{"d_model": 128, "experts_per_token": 2, "d_expert": 64, "d_shared_expert": 64, "router_score": "softmax", "balance_bias": false, "router_cosine_scale": 14.0, "lr_router": 0.00122, "norm": "rmsnorm", "tie_embeddings": true, "lr": 0.00714, "train_tokens": 297300000, "steps": 9073, "dataset": "wikipedia_en"}
Below are experts of layer 9 (counted from 0) of a mixture-of-experts language model. Rows are named router (the router's row for the expert), gate (a neuron's input weights, with its number), up (a neuron's input weights, with its number) and show model dimensions 0-127. Each number is 128 + 32 x the weight over its row's rms, rounded and kept within 0 to 255. Numbers have three digits each.
After each expert's rows: a language model's description of what the expert responds to. This comes from a sample of Wikipedia text that the model never trained on.

# expert 18
router:165141185154174120111111122102095088047151158114087086153128093103135115115102105176145186148167171119122129102120131128086130128128085109058173135076140127148128139113138103092147204159130079092136101121089151147150130106109167139064122109118085184123120144121133141111121171085113141062161101118079135057122085070130050097089144152176129130171092087088142133142145089146121162101187
gate1:115174093142192067140090107175084099089087162130132122132171172133166154125142117143137101125201156124116113111153130116114177118133107126119164147084097118212159170162124150096158179144188125153079142098119135129106113114174123131113183131119093155153137130124124190120056238114088132085126104166142142097084118154121114095107065095136093121113138115060129121135155196122144166139110
up1:131116073104158136151149156170096166133129089139119115135194132192118106113102128123153153145102176156102122148148088099110085161124158055161163116215100085121156164134139074182115085099130125059117151073180081186091147182114139109138091168145161126083123126108173142126124128077101120139168113145076094117155155123109088171095113137098156156197164143205151095146133106151138112138104
Capitalized nouns inside named entities such as Hurricane Katrina, World War, No. 8 Squadron, Virgin Mary, and place names like Vermont.

# expert 4
router:080121051110131150120143110052133103109142140148075108138095120131150174149127110134119097126048082174063088093136103144144125136202168109068147095107143092138131142106113111134095138113104138168116087100184137160089090160142078100098089049175148118124164143181124155112120063221136142132151090117114141141184120106109200161170084164127132137136142127130124114134084136137122096101109
gate0:096149152071127114107096126109120164102144080127139151153128124159134147121101135140125092117184159101145113161145141095151114102090099101069076083164104100145108170113092078082114120108111129140078016099099087122130129158144099107076105070213154139110150132060158107140083061146157148121162137104151166107173109151142180171140159164106091147094121122165101155139127210132115156146088
up0:129144140103078158082115079135165059115106118162130140098131179132132111142152158165150113170123144167095179115114078120118176072093138199183123151058218062156112093119087057103164123081146145126141170141054136135103095134146214141136145156129097147166113078124122133124154071101096125125120099125138089119148116082158133116126136148100165139153123157096162105152141126125089114135192
Word-piece 's' and short endings inside surnames and words, such as Mar-s-den, Iron-s, as-s-ets, Bun-des-liga, plus spaces and table separators.

# expert 63
router:116152155128170196204164181085160103119142140068149131150130125153105141119128132110115140132146150141139147094137129128097118109134137169151179137197119096165153084062036136093164128132171125110063118119075155172112096103134156097076161127146105103116132117100148119149150172087148175140163116123103129189084094090126154164141116140159191119093099100178089088133162167140153160097212
gate0:147166151133123150144165111127067131197176092099174117084096134161140099111158103100130139100211111171147150160160183173108150166115137151173155108189185121105090122182181132070157121119148190135111085172044127163159097145155177111159111119131143170143154131144128129179139102133140128063141134132170105142116148158180135106116179187110102127102099154127178090175102129153110138104137
up0:096071133115109099130123133187179128097082137155079152183145151120135154154057166148159127154054157122116140114090079111135116097141094084114157173083061165149162159113115127133109178122125055114125164068221156094085137109126106136137117115134141130114145134116107138105095175127053110162112095131133129078197127135085156104113114140100127107147144084124056113112191092088129116149107
Capital-letter pieces of codes and abbreviations in sports tables, e.g. country codes JPN, ENG, RSC, KAC, MF.

# expert 7
router:119134091143129138099055153145102122116142158134099153116107126143062193149119144175144142186107178119110139164103145149138143106109122192093174113156142046172173142160156089097142102157115131166224126073119110166105149141129109098109129141175168086136143124119158115104122134121080099114038110137141107110120101222070127123207128149121139119110158149143142158139181154115157083147149
gate0:118132114147097091144140110114186073076128095086083128093077161136126151153124137180104148169145151112083116115153096149156156120137091187094150047086115087106122121202111123122139148179113151164090155151114132076111104102152103109137125098092152121132082141105128080173126138110081094142161128081176136117150073131151156141166086068124103168194111131125156135172159148113172075036091
up0:137135058130095089146128086153138128136127172101107089124080148103109149171122080148100151168116138123148111127156124109085169102149151194110125064113168106075090190183109100143103157149098129119123167130136133100075085129148134103091084160118146138151078174061187086166184129139040110140137163080130161133148096199115138115153131113118137165148190133111126115125123162138159110049085
Final word pieces ending a word, mostly plural s and suffixes like ies, ments, ations, before commas or and, as in castles, ceremonies, eateries.

# expert 50
router:138157067155124123080103076091106097130108130182178126144113151143116118103141119123161086105155101126118109098158113134130171112120154124132174057169146144078119118071120137107166143122120097164141195183152217134146137201188137088158087131136056111075119168146124150127138109186128028124189134151144106149156147106152157130128136134123122101142160107088105140125159064111123116181182
gate0:142151071137167088133045096175121154144117113140160096154115185124152141098181153162154069101109071116153141182164110178110133071105089119156112125175172102174113116148138130136129182112098106124114139127175121112193161155166143151146134193126118142151153119153145175139161160126113076141100110134092122059177113124168106114136227131142104098149190102139122129190112067164118120107119
up0:111125169096105171111149137122087109143162086114095117100107105168111105169144115061103159126175181149071097118063160122118088177151144175106101068104112185112087159161142105111105110091152130128155159119126086091094106074103140113115155104122110136120151092069200187138082099123136129120129130128131156143107130200147195110106039132141121152144064145163132128050114127148109077158126
Space before a value after a table pipe, mainly in census, demographic and statistics tables, e.g. | 16, | 7.47%, median, per.

# expert 61
router:136127165147139130170116121189126132048121136065159098099175171132096112137120139144118179146141126163125120109094080090150100106161088105174173147147072093064148126128114118115095101131099112110105094086101041123090103120151129086093185135153098080060175115107085131152154166142123178183129080124106081120130076102117124158033119145151164067148134104164123144151146106130139093140121
gate0:155109134098127154138156131096125074171130161112199083149115119159148156133127133102140121101227126174143102104115163093088116115222076132123121096149107148106141081177139162105149122129191082073127101130152081171147100068132158143203143121119171149102139125081147105149169105117112095150118151153132127119114123073154089132124162088167155135100185135130075068125139195146129093135067
up0:145131146078134163106128121176120156116191193180112161173158143135091136091081089102143166158172167173068145119182149102186146111166106130134137075105146112144168107134175111071144177149143124068139087111111107087135147091163128119182112122149141156132109077100098132170124133143126126149151165202108146092119062092159153116138081170120141187105062191155126116164153148127158103144088
Final pieces of South Asian, Slavic, Arabic, Italian and other foreign names, often vowel endings like ina, aya, ini, as in Pradesh, Caetani, Insarini.

# expert 38
router:131126168149172143080133137052151111094151139147144171126157141131135135118115079169141097053029167133109158101145105108137164101140182058088118066114117167117164125119129179177126177165130092168126112143141110145163075152149131160112162192182072190126115138127134044134160120080155140155149154093056119161127160140128092100160137130140153121120158119096084121120117129160155100138110
gate3:105075180133128154154102120119171128123125077073137172148174091125143211100096074139135079100163147128093115072110076143086130152093086102151099188111112134162119118151092116111171111085203099093081111114126094132111111068107145149116105178133141119181145106200186132167093164084109118143109129130169111122131076159148165112121096085106099137113156182119142087119122146122110088192085
up3:114133076146157168153097157122183116120102110111172112150121120113144077115184125110144163225123140120171175177113108053140113068122114106132163070164126131149125083191116175184126167105142152131121125091100195177114091161153099103163152099110115150115145131096111116104140131147174167100141136123116090173109135145068154115079121216182183151133136081115116078110119129121157156097158
First pieces of capitalized names and title words in tables and lists, e.g. Ash(man), Bloom(ington), He(ath), Ak(bar).

# expert 5
router:066122119162154138173120100135125115096122126126144121176110122129132136107196164106169133131131080137112087137165132138090123136068106148095167104110090164156130144094102073085090187100105071110097135185174108128141099104079125140121094071161143171137121107185099145110144126158143063164169162086191151047114071069109063164136137122117077161148148115063146151146166111120143125136083
gate0:112111093093119151158126064124091105138151082152140131117095130110068138190165073128141118115146121087166095110124106108100103129165171180132120085146101122131127189164147160129182103118161156101079076143119100169152162069080151179114168082087134140149103121124155139132183122180137104132156133140106132174066177102148163134137118158174136093052137107072131088172079175101132098098059
up0:121099176155110085143151123135171143081112148134078117184160190119105172155119139117123121146122181145119132151133178159097109079144128100121110088151135130185152052127148143162051165110126103124116137082184133180086140198168105069140087183121070167166137085119141103127142101115101129082145156182139118198120119192100144094097118125113117117117117139101106190130172082171092099107100
Pipe separators after the last filled cell of a table row, often before a line break, following dates, scores or coordinates.

# expert 23
router:117099139141143140094123170161134148129075123106101127086186059152129157148053112122155143115144087124065115156102115096129138142157103091096107149117075116134121095115184151157051141139136121176149147152110194110158120149131105084152203123090184140109104109157112098167162127091095148143169099120137088095201176096106099137154092160059117107117101210063104178158116134130106111114118
gate0:119096114095142178127104154084132117134126175098091171101140087103082115139101063149106140071107104105153160143156141149156128099133099147109083188137133149140086121139195208121104118176115154202090151152120140159101077144127097138113115187179160126071151150146166114115091138113130072069121160103178147165140111111166104168161149118108194114120126032187097151134136140120079139123111
up0:158167115131135061138165103151106106153155049068134137145082117120138155160128199130173098143145112117142100121157198098155085185049140077134148081119114108122140126102143098121141166134133153112061149112152084070105165136127147187153140102139119113108142126132076173127121136166138123113125089164162162117155116113095171198148090098113079114114119101090110167167187127134168058187153
Two-letter capitalized syllables starting names, often foreign or Indian, in tables and lists: Ta(bassum), O(mprakash), Bla(gojević), Ho.

# expert 43
router:091159067113135104040164178096131114075149163107102164090136102076180118135137154123109170126053132168135150150137126105145140139106198118101145132158108120089114128120126132130116145105138099124135086169121081152099071164152115082052177157141142152127140099097116096134135121141127140190151177116102055114149067160165130155132169158171171140131123071190122192140137183106149157117167
gate0:138096170134111094132080123170172119117152144139121129124158100125085083158129118170091110133112119058190085162062162109115064067095130135138121113142048087172152187120130086126146118195097158140151051134137138085139152099104111105132093125077134121106164115120051121145111125151102092137126106142091102124141102132141136080151133120081109127189179167074120155103156185071114108159082
up0:091166119114106107142150125077127158114176102119105164120127141109147152153055133142199091108151131193087170057188122146144157164130165136135144097137170190031077074145130136098154101073141119079111213113118170148110132120117115165125138135138107089124105090137167136112117110085140135118142111166169153097100128055097151184092144118129097134081097127132130058129112082172134116144135
English first names and place-name endings in people and location names, such as John, George, David, Kansas City, Kingston, -ford, -ley.

# expert 56
router:109137119142167136124136094176137087124150155112081150124115104122140141147129118173099139151101109062159129188068179160092098127132089171088187116157111092157173168107111095109163114117086164102148080143187136133098123180125179121087166120136143109110188085081106181103100149181131151073111117139059085137081107159111151122114165150156156134132117120200143094152150118115169194185073
gate0:119147159154137143118080165140117130130177117106163188066115082164160168143163140187114110130107155120146127207127135097094109131146140148174107111158099106245189112068149116178180095149173151120108110150150115130124084070155133135087061104126102124137137132162151118190095139132137149091106120101117115149132161150107147193162101149093124107091092146144065153147178118160129131141198
up0:068149147127177166200120170130124169129154133191140136110166111189122137141125111152102081129102160184089116176165113094075069146130058139148113078159124121160148106135153100177160120113161140108112110177114169110158053130192096107092095089136177126125160129146088178123063158140116109133168093155070143162071147153117137167126093183093115137119114120128079166158128102121131113103169
Abstract noun endings completing a word, e.g. -ation, -ion, -ness, -ology, -ism, as in violation, self-determination, nucleus.

# expert 2
router:113052129186125135183176105149119143172111118128109110127144141126128158163124146146161143171157091126130017129144098129097092196200083082104166166150127199125079091116126143117105141137101107141127147080131145090101122182075147118156115062191089086093151195161104160100160159188157097180135130118111128107166119139109153121145108101136159149126139097109146119170140117092105127137079
gate0:079104107162106124165127160111093119132106112121155127113171129108100089159156134154151125109146135154175172118114020145147102145165101146139110108174123152092058125093177160156098112033114174125123144073106107071142113107109118108120110072138158179167091108196148134117149094110148135118139100112112108096166094126077080117067175054088134126093165087082139159147091095119086121129099
up0:085117116143109143169084140145154110140135086114059089104184119111157204098098139097137073094118130157162122098115080148150125157137088142088166120068105105105058119153101133126110126121107169138094181154189082084136148137113132159129141076114136154211084161153142142115078084158152089124110130132117100143129066129139111114091105087135100125032174096107143122107083129079136123072077
Word-separating spaces and line breaks, especially after Greek, Bengali, Japanese or accented text, e.g. δημαγωγός, Μανώλης, pairwise alignment.

# expert 36
router:166139157139131115145174083139119149149113151145139144156131127169154152122134092128143119147163132153104099136136090102131124120164124091182164175150108118075164139138150100141138140174213070145147160135139178159153122197109154153200137124085058143124146099166125223143161140097115122107158136139130132061162148043128115114125091102123089164181146186100130155118119093179083048144166
gate3:121206118089166138111129180153175104123173162123155186121071093143117075087133126117121133128134130116129120130225070094119165172138144078195147145184130161171183135134179067126157088191070154121156183149091157116143122141114091124070120167137147123134184112127095160103116131110123123123087128149082138133128102140101110227106094163126141110142106134133140182123118141145146142168149
up3:122145063199115135130150117177138123157139115137072125122127159110144108125101102147136159097144091175121077136109132189153159122121083172100055086062057131139153146151047204172128213111182115136079147076182113104076170121127173136173169154123140106115097117141129093107149139120137163131159146128168125198137126145162136076132150113112101129091130112138103076162130130124109125107090
Two-letter capitalized first pieces of split words, often Latin genus or foreign names, such as Fi in Filatima, Ri in Ricans, Bo.

# expert 15
router:127189199184152151148130044086149104142119110113106102130141123063112163110079135052165063119085130108149084149097111105058109123140137103162135128133138167148108145158071108153164139129178120088133118130158113149115085088123124116169101100117150166113106122194114173125095178133074175122085142114135123076133166073087103103088125098104083185117145146106128150131177091101116120158183
gate1:112125168080095060120078159090124155072164148106122151113211106150117161090175125120078151138111106173142089047112115172103134172086110116199149119131162129115124124163158081122165098121132093160109127162144144144101116142081095126122090086113084082090129138087148125137100163046089107141167139155171121155147128078075149170105118131103116171105094145178090186128106096182106143116139
up1:105178114111105131135068160123072121150084157133072117141087187149193108172105159118123100080123176102111188133066159074154135098183127146104099140091083132137092145147159151098149162110104097096186111125115189163138121117155107103132147096085107133090113137136096107119092147170168125139132095146139167082159133172132094113114170127115096148126153132018100077141085141105158064108084
Line breaks, list dashes and colons in infobox or taxonomy lists, e.g. Kingdom: Plantae, Clade:, Coordinates, Born:, species authorities.

# expert 41
router:128116117121076117126118114076119102140125109077096140140090135143157103129143188128151196127110105104076148115126125163045088094123103178176158080114166168081120154109092131065141113139078112148153157169121141129143159068098120173140126096156118098069146102118123143126183028163143063130169122131139122102174134160118151118145096164128113076092135141135071102080144144129219169125126
gate0:153146099108167140142117160122085118146182060139136163145164161094188117147151116118055194134109089166164105126083135110143165119080135093088096105100143139171159091100163094153151126159070097138151113124170108119147138107158141105160150179132096061087142140136127169124095134192138109161091098119140160197115225131104192142095139115080096097123163147155110141079173111176120105135151
up0:161129164149087171144114185060131186163130135064129136083123106102165092131163110102114185159097098093093156101026134131131157147112115097105121171169149169095139065121183101131124136098129120155125148088124102182154166101133132098065115154184101053133113147156133122153076084160164081125138079111132130123147113077181180120134173124118115115147104154158091141132161076106169124129116
Pipes and semicolons inside table headers and stat columns, plus header words such as Votes, Apps, Goals, Pos, Year.